Below are experts of layer 5 (counted from 0) of a mixture-of-experts language model. Rows are named router (the router's row for the expert), gate (a neuron's input weights, with its number), up (a neuron's input weights, with its number) and show model dimensions 128-191. Each number is 200 + 40 x the weight over its row's rms, rounded and kept within 0 to 999.
After each expert's rows: "mostly gets" lists some tokens that are sent to it at least half of the time. This comes from a sample of Wikipedia text that the model never trained on.

# expert 29
router,268,226,171,233,210,191,208,186,192,281,152,190,200,216,281,218,181,172,175,171,168,211,280,297,238,243,256,252,178,243,159,216,241,204,230,173,231,175,201,199,227,177,198,206,190,228,227,224,192,110,134,255,208,164,156,302,199,267,147,154,147,201,263,192
gate0,224,217,167,199,204,279,144,237,165,140,199,217,239,178,166,246,163,168,219,219,282,257,151,205,260,177,173,241,197,297,205,205,203,221,232,165,198,248,196,250,168,165,238,198,212,274,205,195,192,152,126,189,197,229,182,189,153,173,201,169,168,148,197,253
up0,233,210,189,214,193,221,186,233,152,215,237,207,221,152,207,188,159,214,241,245,171,300,139,227,151,204,142,185,265,252,225,205,194,194,275,216,210,270,111,205,272,244,205,156,217,226,249,162,172,167,168,222,170,147,203,170,186,197,220,194,200,170,207,166
gate1,225,225,115,153,209,182,208,169,161,223,242,161,264,160,193,223,186,192,198,233,214,289,207,159,169,216,244,242,169,209,263,192,175,160,193,243,226,199,185,192,272,133,256,243,214,172,220,189,130,197,247,193,178,182,166,263,158,211,181,129,129,283,211,233
up1,271,141,223,239,225,248,199,253,151,208,259,226,210,173,236,271,171,148,183,238,215,262,195,250,220,194,178,171,153,193,227,192,169,189,211,239,234,102,256,170,229,152,173,261,183,125,259,200,100,193,211,224,203,190,194,283,147,143,211,90,234,160,176,231
gate2,180,196,181,170,242,194,172,225,241,179,199,254,124,253,185,190,110,311,190,196,150,205,158,223,176,222,282,256,195,207,256,225,178,209,241,207,165,211,226,174,197,237,145,187,230,212,137,247,194,224,191,153,216,202,220,184,192,216,163,168,186,225,209,237
up2,213,162,155,172,172,155,299,166,147,282,208,287,203,253,177,177,178,170,174,185,266,173,260,203,223,125,232,181,130,276,144,206,239,224,263,207,117,188,229,217,263,258,177,229,183,167,223,184,196,219,202,130,168,225,201,173,152,262,171,242,174,147,236,159
mostly gets: "ensis", "ikos", " Jr.", "iacos", "ilus", "ović"

# expert 44
router,137,178,223,149,155,153,122,216,214,143,189,237,180,257,172,139,153,232,229,193,267,278,194,124,216,155,230,255,209,220,182,221,201,203,226,228,190,189,176,221,242,235,211,218,163,202,249,188,225,164,247,146,106,216,264,169,182,168,208,210,210,147,211,226
gate0,212,161,205,156,189,258,141,177,191,193,205,220,189,200,223,194,197,166,138,203,198,151,244,225,215,131,215,198,247,207,155,135,196,248,229,186,256,141,153,174,131,156,175,140,197,197,173,263,242,280,215,241,254,211,234,234,169,230,251,156,140,148,240,98
up0,256,147,228,170,206,216,150,162,186,175,179,239,225,203,259,198,194,138,170,223,181,182,207,238,198,114,247,194,235,228,142,204,226,262,234,236,214,151,163,158,145,182,148,142,204,211,187,293,211,272,166,222,231,231,217,205,156,191,262,175,168,140,269,110
gate1,216,138,196,160,153,165,273,229,120,126,213,239,202,240,223,164,154,252,193,184,211,217,162,188,119,119,177,193,144,181,260,193,169,192,213,232,236,225,151,204,129,280,161,196,236,124,157,195,209,232,218,216,184,212,191,186,196,199,243,174,179,160,186,234
up1,247,152,156,201,180,190,205,240,187,143,231,237,214,210,169,158,103,241,179,189,165,147,191,180,113,175,209,213,164,162,237,189,163,172,237,283,232,181,178,198,154,253,164,192,223,150,132,236,172,235,215,208,170,195,210,202,157,227,212,159,188,139,177,212
gate2,280,268,213,188,216,221,218,157,244,145,155,155,263,183,236,184,208,256,182,217,188,179,183,151,165,77,222,142,212,225,122,184,200,175,272,205,206,251,202,226,162,209,155,187,184,161,227,206,233,136,169,226,208,201,215,243,274,132,188,237,160,164,240,198
up2,124,150,117,216,197,146,209,186,178,169,172,167,211,242,171,169,218,103,208,197,162,166,216,229,249,239,179,224,184,213,277,166,157,188,171,222,145,179,221,165,225,218,265,226,185,200,221,203,182,246,225,181,191,275,207,191,145,262,195,211,231,169,187,227
mostly gets: " every", " entire", " another", " this", " Coordinates:", " any"

# expert 1
router,221,187,173,265,259,255,162,180,218,250,195,239,202,149,235,232,221,202,168,149,219,217,114,239,158,220,300,238,266,218,209,196,211,211,142,218,122,201,265,183,184,211,228,200,205,148,217,232,259,139,182,225,244,181,184,236,173,217,250,125,249,194,159,209
gate0,160,187,245,279,225,153,123,160,174,216,181,229,243,194,236,233,122,256,181,164,270,180,188,189,198,223,210,157,149,201,257,213,162,251,180,137,208,86,192,153,243,213,217,169,263,156,287,202,201,248,233,249,225,232,211,204,211,231,185,284,205,207,156,261
up0,243,259,142,132,130,189,271,209,221,214,196,201,128,230,183,178,238,180,236,237,141,218,201,180,206,176,164,225,304,206,144,184,201,144,205,241,186,281,199,232,183,160,166,273,164,246,69,176,210,189,191,112,178,159,214,193,187,213,249,116,172,168,231,159
gate1,174,153,215,177,270,223,134,197,234,186,166,164,183,220,187,171,298,236,212,310,214,146,141,152,152,179,219,253,218,165,240,199,219,225,155,164,152,192,215,150,250,248,229,245,197,266,224,140,232,187,188,247,196,207,244,154,259,259,279,140,176,99,253,254
up1,189,142,197,187,287,264,187,153,175,210,120,192,154,181,143,150,259,229,242,272,197,156,165,158,212,135,219,260,266,220,244,199,236,185,168,128,154,229,185,147,245,259,258,201,241,230,157,138,194,226,250,243,189,217,276,200,222,261,271,122,118,200,218,235
gate2,198,223,243,190,178,231,150,222,220,235,99,185,273,183,190,246,178,235,220,212,217,216,223,187,190,190,206,172,181,127,125,193,221,226,231,274,192,235,155,221,204,211,264,145,177,116,295,161,226,196,175,229,204,104,244,100,204,213,265,160,183,255,218,207
up2,243,195,155,191,131,240,135,165,243,210,133,151,330,180,224,286,216,214,251,190,222,236,218,152,206,207,196,146,169,135,195,204,233,287,123,212,173,192,153,219,261,169,200,166,210,171,188,162,210,180,183,192,220,107,236,173,194,227,203,167,172,261,248,146
mostly gets: ");", " ;", "};", ";", " in)", "s;"

# expert 27
router,157,181,171,176,211,246,170,194,217,172,221,168,162,245,152,83,185,197,184,257,250,199,136,209,211,229,234,230,150,208,221,154,127,190,290,166,117,133,253,179,147,155,156,226,149,175,204,274,214,119,207,203,196,148,237,182,165,231,163,262,210,177,198,244
gate0,242,91,188,192,180,202,243,177,245,219,169,170,254,225,171,187,186,250,199,140,146,182,194,173,178,153,175,235,258,138,164,255,283,198,251,162,175,215,194,180,248,297,158,133,143,221,163,206,143,205,184,208,188,202,170,212,194,247,140,242,208,261,195,170
up0,205,200,149,224,147,206,189,264,89,209,228,192,258,187,183,201,296,200,293,225,198,275,162,143,129,254,231,204,143,219,225,147,231,191,198,237,190,190,213,217,220,185,179,205,211,234,195,285,161,185,195,262,148,263,200,211,192,162,174,233,208,230,187,255
gate1,156,170,210,166,216,212,186,141,236,181,198,256,195,282,230,185,151,222,202,178,201,208,146,210,134,115,184,238,207,216,196,241,196,157,203,204,178,211,176,199,231,146,202,142,234,140,237,242,224,222,195,264,199,172,124,248,217,242,168,188,256,204,218,281
up1,231,197,215,235,174,153,305,190,201,289,220,174,212,140,186,188,269,210,204,129,185,138,246,156,188,179,165,209,188,184,206,128,187,243,167,180,247,172,260,171,191,199,180,209,153,185,172,194,173,221,246,77,192,236,246,175,166,179,263,212,171,120,223,119
gate2,140,181,205,195,128,199,291,203,174,224,190,230,176,130,177,226,152,206,172,195,210,147,236,163,222,156,195,143,223,204,139,180,200,256,200,128,169,223,185,242,182,176,188,293,118,158,219,155,206,143,219,150,123,215,205,252,202,205,188,218,164,159,146,264
up2,186,214,209,215,175,126,292,215,216,176,235,220,205,215,204,285,157,157,107,176,188,277,215,154,151,170,171,159,198,171,237,202,206,209,257,149,171,245,225,244,150,144,165,253,145,174,239,224,194,169,203,224,184,244,200,233,253,190,209,204,137,73,171,251
mostly gets: " such", " those", " their", " band's", " These", " game's"

# expert 54
router,263,133,216,243,199,233,175,163,216,234,215,224,197,236,173,257,109,213,186,189,174,237,245,244,205,184,192,211,261,171,279,244,235,235,165,184,204,187,141,265,271,190,185,256,193,225,189,192,229,153,181,297,235,204,192,237,237,259,192,173,210,226,126,202
gate0,213,129,329,193,235,201,208,203,159,181,153,161,128,201,166,143,96,157,176,242,215,178,194,197,171,184,196,186,221,177,176,195,156,267,177,214,192,203,207,294,213,204,212,271,217,264,232,193,130,134,221,145,151,214,271,149,315,202,193,192,155,181,192,219
up0,232,138,295,202,235,115,229,200,211,167,202,159,142,190,103,173,126,163,163,258,177,183,170,155,190,178,182,217,195,148,237,180,193,201,142,189,178,221,233,275,222,268,244,267,268,244,220,232,177,178,196,171,191,233,228,153,249,222,184,127,172,133,175,192
gate1,226,172,245,227,149,197,149,215,187,196,139,203,162,170,226,169,191,226,208,241,220,199,173,224,184,209,142,136,310,179,226,171,191,239,273,178,262,199,189,135,274,194,254,235,257,253,194,189,249,177,249,203,239,185,216,157,140,277,179,210,197,224,210,206
up1,160,239,191,227,159,169,269,172,245,304,146,289,210,204,165,243,238,209,226,110,271,202,146,257,190,134,252,286,187,169,134,241,211,183,172,215,214,168,155,178,203,236,170,281,151,201,225,164,179,232,200,126,139,274,194,173,188,184,175,145,188,202,234,161
gate2,185,209,278,159,163,228,169,147,214,193,151,98,227,244,196,204,201,217,164,117,123,286,159,159,194,167,193,202,206,248,157,280,245,200,185,161,207,218,147,247,236,181,197,130,147,233,189,218,206,263,232,219,157,277,221,242,183,262,232,197,240,196,197,216
up2,205,210,247,141,142,191,176,177,187,246,199,242,215,136,219,171,223,151,197,224,214,187,243,209,219,182,194,258,190,225,193,174,225,285,200,235,219,210,244,185,252,178,283,198,155,153,236,207,158,183,137,161,194,215,157,187,210,161,126,148,223,185,234,199
mostly gets: ".1", " sq", ".5", ".9", ".3", ".2"

# expert 10
router,223,206,196,156,173,216,242,237,233,266,219,230,231,185,264,139,242,157,242,184,209,164,244,236,189,251,268,239,150,242,198,211,123,231,180,224,157,195,280,225,199,171,277,167,182,238,157,250,127,166,148,230,193,138,233,177,145,289,190,189,168,151,148,180
gate0,192,197,150,236,203,259,201,203,153,147,175,236,147,173,158,157,113,234,180,261,240,225,176,223,182,65,206,143,237,236,200,211,163,150,180,150,222,179,148,246,132,172,174,218,187,176,212,138,205,253,160,249,222,225,235,133,152,204,228,211,228,253,255,160
up0,241,177,208,254,195,252,149,190,167,150,139,172,217,186,138,197,147,234,185,173,252,209,192,234,185,148,242,154,204,171,199,228,165,151,182,199,167,197,156,268,97,152,198,202,187,151,194,157,228,254,208,253,249,229,151,160,141,199,209,206,235,156,232,195
gate1,204,145,134,205,211,188,248,252,133,211,194,180,158,170,112,204,170,203,136,198,149,171,142,129,128,241,169,237,161,230,215,163,216,189,154,226,212,133,241,221,204,162,144,243,181,204,235,248,202,146,233,102,236,164,196,203,275,167,160,234,149,128,146,237
up1,203,176,144,155,191,181,258,256,138,137,193,166,167,174,140,200,184,233,189,172,198,213,160,144,107,209,192,224,164,201,212,106,208,237,171,228,188,152,243,247,212,194,160,247,202,197,220,218,162,180,210,103,185,147,193,156,276,161,150,205,151,153,183,257
gate2,219,151,205,207,176,175,155,264,271,116,163,170,287,137,273,175,242,136,276,165,226,240,179,172,162,211,236,225,254,208,183,265,180,227,201,200,174,180,170,187,224,201,207,228,155,291,166,204,228,175,221,171,150,220,159,164,233,250,213,239,173,186,269,196
up2,200,172,181,193,229,131,144,254,255,173,190,207,271,164,243,208,202,167,249,173,192,216,197,200,147,215,231,227,271,208,182,210,195,212,262,229,190,204,200,178,212,148,219,223,88,253,171,178,291,202,209,191,214,236,198,181,217,199,248,172,166,213,256,166
mostly gets: "\n ", "-", "\n   ", "|", "\n\n ", " include:"

# expert 49
router,185,171,163,251,218,127,178,217,212,279,213,270,177,204,173,189,266,161,235,189,176,187,135,118,150,194,241,240,240,238,209,204,175,249,170,204,248,157,205,156,181,219,233,120,186,241,167,122,229,203,247,205,213,162,165,146,142,235,185,154,272,177,155,245
gate2,217,165,169,150,212,218,190,214,237,110,196,245,188,119,217,203,218,237,263,180,188,125,220,198,224,169,260,222,171,147,246,231,239,262,186,141,161,193,205,202,227,234,221,173,190,164,86,234,255,179,161,97,218,201,286,131,245,143,211,201,180,164,166,256
up2,253,170,213,200,185,226,159,177,156,133,166,174,227,150,273,221,252,190,170,153,201,170,257,213,198,160,155,208,169,168,205,200,229,296,200,122,236,174,244,160,127,191,170,247,205,199,185,243,205,208,153,163,201,241,177,184,239,149,209,193,183,237,174,201
gate3,191,202,210,163,205,185,203,233,232,212,304,210,199,222,188,149,209,182,258,237,179,192,150,149,249,223,204,175,193,216,153,234,175,166,155,220,180,226,186,198,244,318,172,153,240,288,140,164,265,211,86,155,198,160,141,199,152,216,221,182,194,175,243,186
up3,206,176,205,167,225,160,225,179,134,212,219,239,157,229,165,135,163,175,249,220,241,152,241,214,166,202,212,221,228,197,102,164,169,256,215,122,180,229,234,193,213,263,149,158,209,210,242,192,279,217,227,164,178,250,146,182,153,205,219,217,163,214,188,183
gate4,118,222,254,238,224,156,232,166,225,187,161,172,212,176,186,168,177,230,136,213,185,205,201,199,114,145,135,194,171,170,237,203,255,262,277,224,161,216,180,289,137,115,137,199,209,197,241,214,186,305,259,181,209,151,183,177,234,237,204,198,219,144,204,162
up4,150,199,265,254,226,181,186,141,215,157,187,195,202,172,146,150,216,239,115,200,203,199,221,143,171,152,154,200,177,136,226,225,271,293,216,239,180,220,154,278,144,157,158,209,216,219,226,192,240,293,179,134,202,127,170,206,229,206,212,198,163,117,156,170
mostly gets: " and", " by", " &", " or", " (with", " vs."

# expert 46
router,232,211,195,215,157,233,212,231,224,263,166,252,132,166,258,164,250,131,192,135,145,263,177,227,192,131,238,236,181,181,180,247,145,152,196,250,183,162,273,154,160,214,235,225,151,150,207,256,210,171,195,217,221,230,185,179,154,148,280,138,171,151,161,154
gate0,185,183,230,197,258,158,217,206,155,211,232,206,188,86,211,197,213,181,218,205,226,194,223,257,281,164,326,167,185,160,219,210,230,244,175,177,224,156,223,225,233,266,140,196,237,176,188,171,214,244,105,182,156,186,288,162,252,203,157,160,138,171,163,224
up0,157,131,227,260,300,160,255,178,153,167,184,163,239,185,249,183,211,182,223,200,135,249,198,294,185,128,247,202,160,167,201,201,192,224,251,197,171,179,208,206,129,262,124,186,182,114,212,208,200,184,174,237,205,241,273,166,210,188,194,186,199,201,191,272
gate1,203,145,202,158,218,166,199,251,139,219,244,212,215,233,183,164,146,224,185,236,249,225,268,182,191,187,276,249,255,242,203,163,265,260,181,125,190,166,119,227,210,197,227,163,115,179,198,163,204,183,207,189,201,250,214,183,255,247,209,147,227,220,202,245
up1,225,125,229,209,215,124,172,284,164,180,251,248,239,196,221,189,132,212,161,268,227,168,274,176,191,190,228,274,201,174,192,152,217,205,190,160,197,236,132,237,262,118,197,202,110,210,219,171,196,126,197,158,208,234,229,211,153,233,228,157,291,213,217,228
gate2,214,195,206,187,186,132,201,179,258,196,211,257,188,126,183,137,228,140,249,124,222,259,205,114,145,183,162,186,267,232,206,251,262,207,204,289,191,146,178,198,303,169,252,239,199,157,182,255,185,211,215,220,222,154,214,159,263,179,164,222,125,205,227,152
up2,159,172,224,156,194,265,163,189,116,178,188,159,181,230,173,200,179,199,202,262,168,109,210,268,221,237,221,175,172,199,193,156,101,266,204,82,197,228,185,195,106,227,144,126,265,267,169,131,207,222,202,193,193,259,245,217,118,214,249,215,241,176,157,273
mostly gets: "s,", "e,", ",", "ing,", "y,", "es,"

# expert 0
router,144,193,179,187,131,218,135,205,236,171,259,173,130,206,187,138,217,162,192,252,251,161,187,219,225,168,285,234,212,179,313,109,81,208,198,236,158,194,172,208,170,170,203,173,152,221,220,258,248,151,211,135,178,182,230,177,201,187,246,209,106,189,284,204
gate2,201,114,205,207,274,192,212,245,180,238,213,251,155,186,178,199,235,206,193,230,199,187,154,137,165,140,160,219,241,155,131,197,201,204,210,220,141,207,216,200,220,179,217,162,171,252,157,149,227,153,193,177,214,151,215,264,122,191,281,198,199,191,219,185
up2,196,222,257,178,136,246,187,163,233,201,249,147,137,245,207,194,186,231,159,167,221,248,214,221,200,200,233,213,207,314,242,278,233,203,231,209,257,200,206,171,167,286,259,158,270,218,192,151,262,197,169,228,264,199,245,158,238,105,135,190,195,267,145,230
gate3,229,236,202,178,187,228,128,209,225,197,163,207,212,199,217,170,203,151,241,205,149,159,166,154,76,211,108,281,238,200,159,199,219,100,305,200,181,212,227,154,199,235,124,159,208,213,188,254,176,212,193,216,249,175,216,194,200,216,160,109,160,204,176,210
up3,226,174,225,201,273,176,208,157,115,194,273,196,194,241,222,186,105,287,132,249,248,208,208,226,199,176,271,193,153,207,161,203,249,211,195,234,195,194,178,262,180,249,206,274,235,211,261,179,228,194,196,223,177,246,150,223,169,188,171,267,189,183,180,158
gate4,215,223,195,162,214,204,184,139,257,159,183,227,163,183,180,184,283,137,258,212,175,189,222,200,255,217,232,241,71,200,223,181,162,254,166,153,174,246,153,208,184,184,262,224,155,189,109,187,258,216,217,196,224,148,210,232,192,185,181,214,161,243,166,263
up4,181,167,186,206,168,237,184,232,242,178,241,153,199,226,206,169,187,314,191,180,222,153,204,160,148,251,172,164,214,227,166,228,165,173,219,212,226,206,270,182,225,160,180,188,168,291,173,176,262,213,189,210,241,110,192,228,257,236,160,184,200,268,181,224
mostly gets: " the", " The", "The", " \"the", " His", " (the"

# expert 58
router,148,191,206,187,142,221,195,228,231,258,233,178,218,288,133,236,165,199,245,200,230,212,182,146,159,191,171,165,250,159,230,260,147,189,211,248,221,237,179,253,147,163,239,210,243,248,194,267,204,235,190,170,257,197,195,120,209,184,201,205,280,211,159,214
gate0,173,117,236,173,222,191,187,219,223,211,217,226,201,160,197,174,152,233,165,191,149,238,213,187,139,177,204,276,216,222,131,193,214,111,239,148,177,189,263,190,202,171,262,136,199,309,168,233,149,250,215,175,204,142,263,181,145,199,182,189,229,160,229,183
up0,139,171,233,281,220,213,221,173,160,195,167,148,148,127,226,150,180,236,187,233,224,210,268,168,157,134,274,183,264,211,170,233,238,210,245,210,259,257,192,239,192,171,253,144,244,285,176,176,228,193,168,215,187,204,188,177,208,179,236,80,224,211,221,212
gate1,217,185,177,175,122,269,120,205,190,247,174,222,127,263,135,168,227,284,265,187,213,209,201,182,201,182,275,207,230,235,187,193,184,184,192,267,265,182,153,216,183,203,175,204,214,162,130,178,180,211,166,215,192,183,236,194,142,155,221,165,265,191,205,223
up1,148,145,259,218,242,178,302,253,187,208,174,174,190,220,237,215,124,164,186,199,169,225,194,173,185,194,167,233,227,159,210,215,252,225,185,222,178,303,177,213,188,229,269,261,213,221,217,169,204,269,328,241,204,175,158,173,265,195,143,214,204,232,226,164
gate2,192,257,179,121,86,203,244,151,188,210,187,185,187,261,241,180,245,240,270,185,198,162,265,212,204,208,172,151,260,196,237,173,213,155,169,266,231,200,214,213,172,195,239,214,286,197,213,243,206,153,249,175,225,196,239,203,117,228,194,282,224,149,191,145
up2,262,231,165,184,208,154,253,202,128,203,203,135,216,139,169,171,209,177,158,193,208,206,227,102,187,204,206,230,184,211,162,196,202,274,182,145,161,199,229,253,161,230,191,244,129,138,251,176,169,179,210,242,191,233,168,220,192,210,233,117,147,314,225,239
mostly gets: "-b", "==P", "==S", "-f", " (b", "==R"

# expert 48
router,205,165,157,235,231,196,246,252,140,234,134,241,235,179,230,192,198,199,232,193,155,231,193,207,224,180,177,162,212,155,194,254,198,206,207,281,233,213,146,207,122,205,221,255,178,212,174,179,215,169,160,238,162,153,236,205,189,186,287,150,225,170,173,194
gate2,124,206,112,275,195,257,234,192,189,172,179,165,232,203,227,229,202,227,134,167,159,189,215,198,169,104,234,90,232,193,209,246,201,193,144,149,168,264,244,141,137,235,201,198,182,176,173,121,177,216,180,114,164,184,195,162,188,189,204,186,207,206,171,174
up2,210,200,238,180,262,165,233,176,196,237,219,142,226,188,187,227,225,152,217,204,186,144,206,194,163,209,187,279,185,212,186,216,180,193,205,227,238,210,287,182,200,235,166,157,169,148,196,188,205,224,162,210,173,253,179,219,189,244,277,217,300,163,202,195
gate3,185,155,222,172,116,230,175,217,219,181,186,224,164,174,202,210,247,206,217,220,167,208,156,198,204,173,257,178,187,230,244,184,211,164,267,242,288,157,233,190,174,272,156,212,138,46,239,121,165,179,140,260,249,218,185,220,220,245,183,240,215,187,186,193
up3,210,201,105,151,112,243,159,284,270,260,157,214,144,177,214,215,259,218,146,191,223,187,223,189,194,195,222,207,234,243,269,221,143,170,246,238,222,137,283,163,188,248,134,173,209,108,187,165,155,239,164,240,272,192,171,174,282,230,176,238,232,236,181,240
gate4,281,188,170,182,268,208,186,107,227,250,262,220,261,246,130,182,177,232,175,206,175,178,237,227,93,204,120,243,160,197,228,183,158,186,245,157,158,219,222,184,198,252,207,210,158,209,257,218,175,226,87,169,142,188,194,163,119,221,182,181,208,253,179,228
up4,169,153,196,271,186,183,222,188,189,177,240,223,153,237,199,171,200,157,258,164,217,200,210,181,202,242,212,187,214,241,115,167,173,246,190,130,223,174,240,135,181,183,196,168,226,202,190,264,241,171,249,133,195,234,165,107,188,202,201,222,172,214,200,170
mostly gets: " that", " which", " this", " who", " but", " where"

# expert 45
router,204,187,225,220,190,165,228,124,200,159,191,160,258,207,183,208,237,197,168,188,257,168,262,212,230,268,273,194,148,220,186,242,240,223,193,181,271,232,254,212,231,159,170,215,183,198,208,222,168,224,174,85,250,134,152,216,130,239,211,164,153,254,280,226
gate0,198,207,179,154,195,153,229,147,205,224,117,210,209,226,212,156,160,207,116,173,249,158,222,275,203,178,150,185,174,182,191,166,153,154,183,238,175,217,198,210,232,246,213,148,188,139,232,206,244,196,218,187,226,186,250,134,155,150,138,237,197,195,184,111
up0,147,212,225,247,206,242,168,165,126,252,230,241,219,138,219,116,211,156,235,201,216,233,134,222,187,233,218,170,168,231,132,200,192,168,248,93,163,219,148,192,214,246,202,196,179,168,152,222,199,181,180,247,179,192,171,184,190,246,261,172,164,242,197,271
gate1,156,191,164,194,254,188,209,188,200,197,256,208,192,152,183,148,257,175,204,210,192,217,192,206,129,244,208,229,116,179,160,203,195,164,107,166,213,69,252,167,196,210,205,197,162,210,192,256,161,185,194,149,277,248,199,244,114,221,148,177,177,288,184,239
up1,195,226,191,199,240,199,110,208,168,225,211,200,212,207,150,115,246,116,216,198,228,229,193,176,187,297,226,276,192,215,154,132,176,189,188,165,203,117,291,214,169,214,186,79,185,205,203,173,172,231,116,177,186,196,208,235,141,208,187,164,175,198,209,289
gate2,219,213,182,201,250,247,135,205,179,268,167,251,218,135,178,194,252,196,190,219,182,297,195,232,236,164,175,123,181,197,121,216,197,224,185,200,220,236,164,203,200,258,227,185,169,186,190,179,188,157,229,303,183,169,202,216,247,195,262,162,269,90,174,159
up2,187,188,264,216,243,245,129,211,145,171,200,258,196,219,219,184,246,227,187,251,151,193,147,142,231,193,202,184,166,177,186,253,140,247,203,193,199,190,171,189,188,233,226,213,113,184,159,251,197,205,156,230,184,206,176,225,241,213,202,167,225,136,206,153
mostly gets: " John", " James", " David", " William", " Michael", " George"

# expert 53
router,222,244,221,187,197,183,269,173,255,241,163,238,171,195,207,215,154,110,245,161,211,240,296,204,192,165,203,227,183,243,224,186,253,237,208,152,178,192,220,221,196,190,211,211,196,249,200,213,190,170,176,250,222,256,189,193,234,184,225,194,150,206,144,168
gate0,178,144,173,184,279,171,304,119,211,164,201,227,181,251,165,196,213,154,231,226,175,262,210,198,148,190,225,197,195,169,257,166,220,239,176,194,213,233,216,188,206,183,183,170,206,242,204,222,247,305,167,218,235,233,227,204,210,201,206,180,161,219,217,275
up0,204,255,124,191,223,163,218,210,188,194,229,175,213,154,254,169,169,124,258,246,150,203,187,221,201,299,114,231,207,147,227,213,184,150,235,138,279,218,116,269,147,205,205,153,148,220,277,186,256,220,201,212,229,262,241,193,240,227,239,221,212,192,199,195
gate1,120,204,227,180,289,198,175,101,203,150,149,150,204,242,154,192,220,265,180,202,157,241,215,114,135,201,168,269,263,147,220,214,188,264,255,192,192,124,120,179,213,258,164,191,276,165,175,143,195,218,131,150,204,212,205,235,206,245,143,192,229,185,170,194
up1,144,185,204,225,142,246,262,268,235,287,232,232,221,217,264,171,197,214,221,163,205,152,206,295,238,180,266,182,220,216,219,223,214,174,185,228,181,244,232,266,180,192,174,206,170,190,199,200,254,188,216,191,211,225,146,166,191,142,208,233,210,202,230,202
gate2,200,212,271,192,249,176,144,218,165,166,223,208,247,224,173,152,146,196,212,222,221,224,258,152,152,169,192,191,191,146,188,214,241,215,220,250,143,153,197,264,169,153,218,192,230,178,223,212,203,166,181,194,202,233,158,175,223,269,211,169,252,191,257,196
up2,148,171,235,205,226,158,143,149,190,158,205,226,205,251,159,227,135,216,204,208,175,187,247,218,188,169,237,147,153,130,261,214,189,242,196,255,188,154,164,202,135,171,205,203,243,162,187,177,192,132,175,191,174,227,124,151,167,242,246,188,223,180,244,274
mostly gets: " 2012", " 2019", " 2010", " 2015", " 2018", " 2017"

# expert 22
router,224,151,159,269,239,139,248,190,181,250,169,258,195,163,253,171,199,196,230,184,228,157,220,186,181,211,113,209,207,140,225,171,258,186,162,163,225,186,175,203,240,197,138,195,160,161,142,164,175,177,176,219,223,188,145,183,213,263,262,195,208,227,154,208
gate0,178,162,198,274,151,193,248,202,244,215,304,260,166,218,209,199,218,197,203,197,161,214,177,159,187,150,158,173,245,192,173,216,256,201,246,222,224,241,163,224,209,237,238,234,176,250,214,105,156,208,166,192,215,240,252,221,201,206,220,249,170,216,206,242
up0,186,183,219,216,128,176,218,206,228,215,217,239,262,200,140,158,243,180,231,217,209,291,149,187,179,102,185,164,263,202,147,193,228,177,207,240,134,273,147,229,212,167,226,238,229,195,194,128,156,215,220,182,227,264,262,233,264,219,168,246,225,208,102,210
gate1,200,195,194,139,180,249,139,237,244,218,171,279,187,178,228,225,160,268,168,201,145,148,270,162,234,235,207,190,242,236,142,196,272,233,229,232,135,112,238,211,235,186,183,195,175,217,250,215,150,163,116,200,198,258,202,229,210,208,261,189,229,159,195,196
up1,186,181,251,204,190,249,284,179,117,200,211,185,183,184,215,183,158,156,148,224,203,221,193,173,131,234,185,203,181,172,238,224,192,167,238,230,250,188,190,174,169,283,194,234,171,234,133,132,237,162,236,193,170,98,165,229,175,197,176,224,204,235,142,264
gate2,193,204,198,194,208,157,169,213,226,253,104,133,197,170,148,291,170,264,198,185,173,117,154,189,169,176,238,246,159,105,198,215,157,179,213,193,187,262,222,207,208,197,189,241,245,195,254,259,120,169,271,223,199,223,160,200,277,228,177,237,191,222,274,147
up2,216,202,112,255,225,157,164,215,241,211,86,194,199,208,95,236,198,224,239,162,201,119,186,207,182,167,200,254,157,105,170,252,163,206,148,164,212,230,246,223,174,222,213,186,215,170,209,190,114,181,246,173,233,236,186,207,262,161,187,292,171,200,250,115
mostly gets: " As", " as", " St.", " because", "t", " At"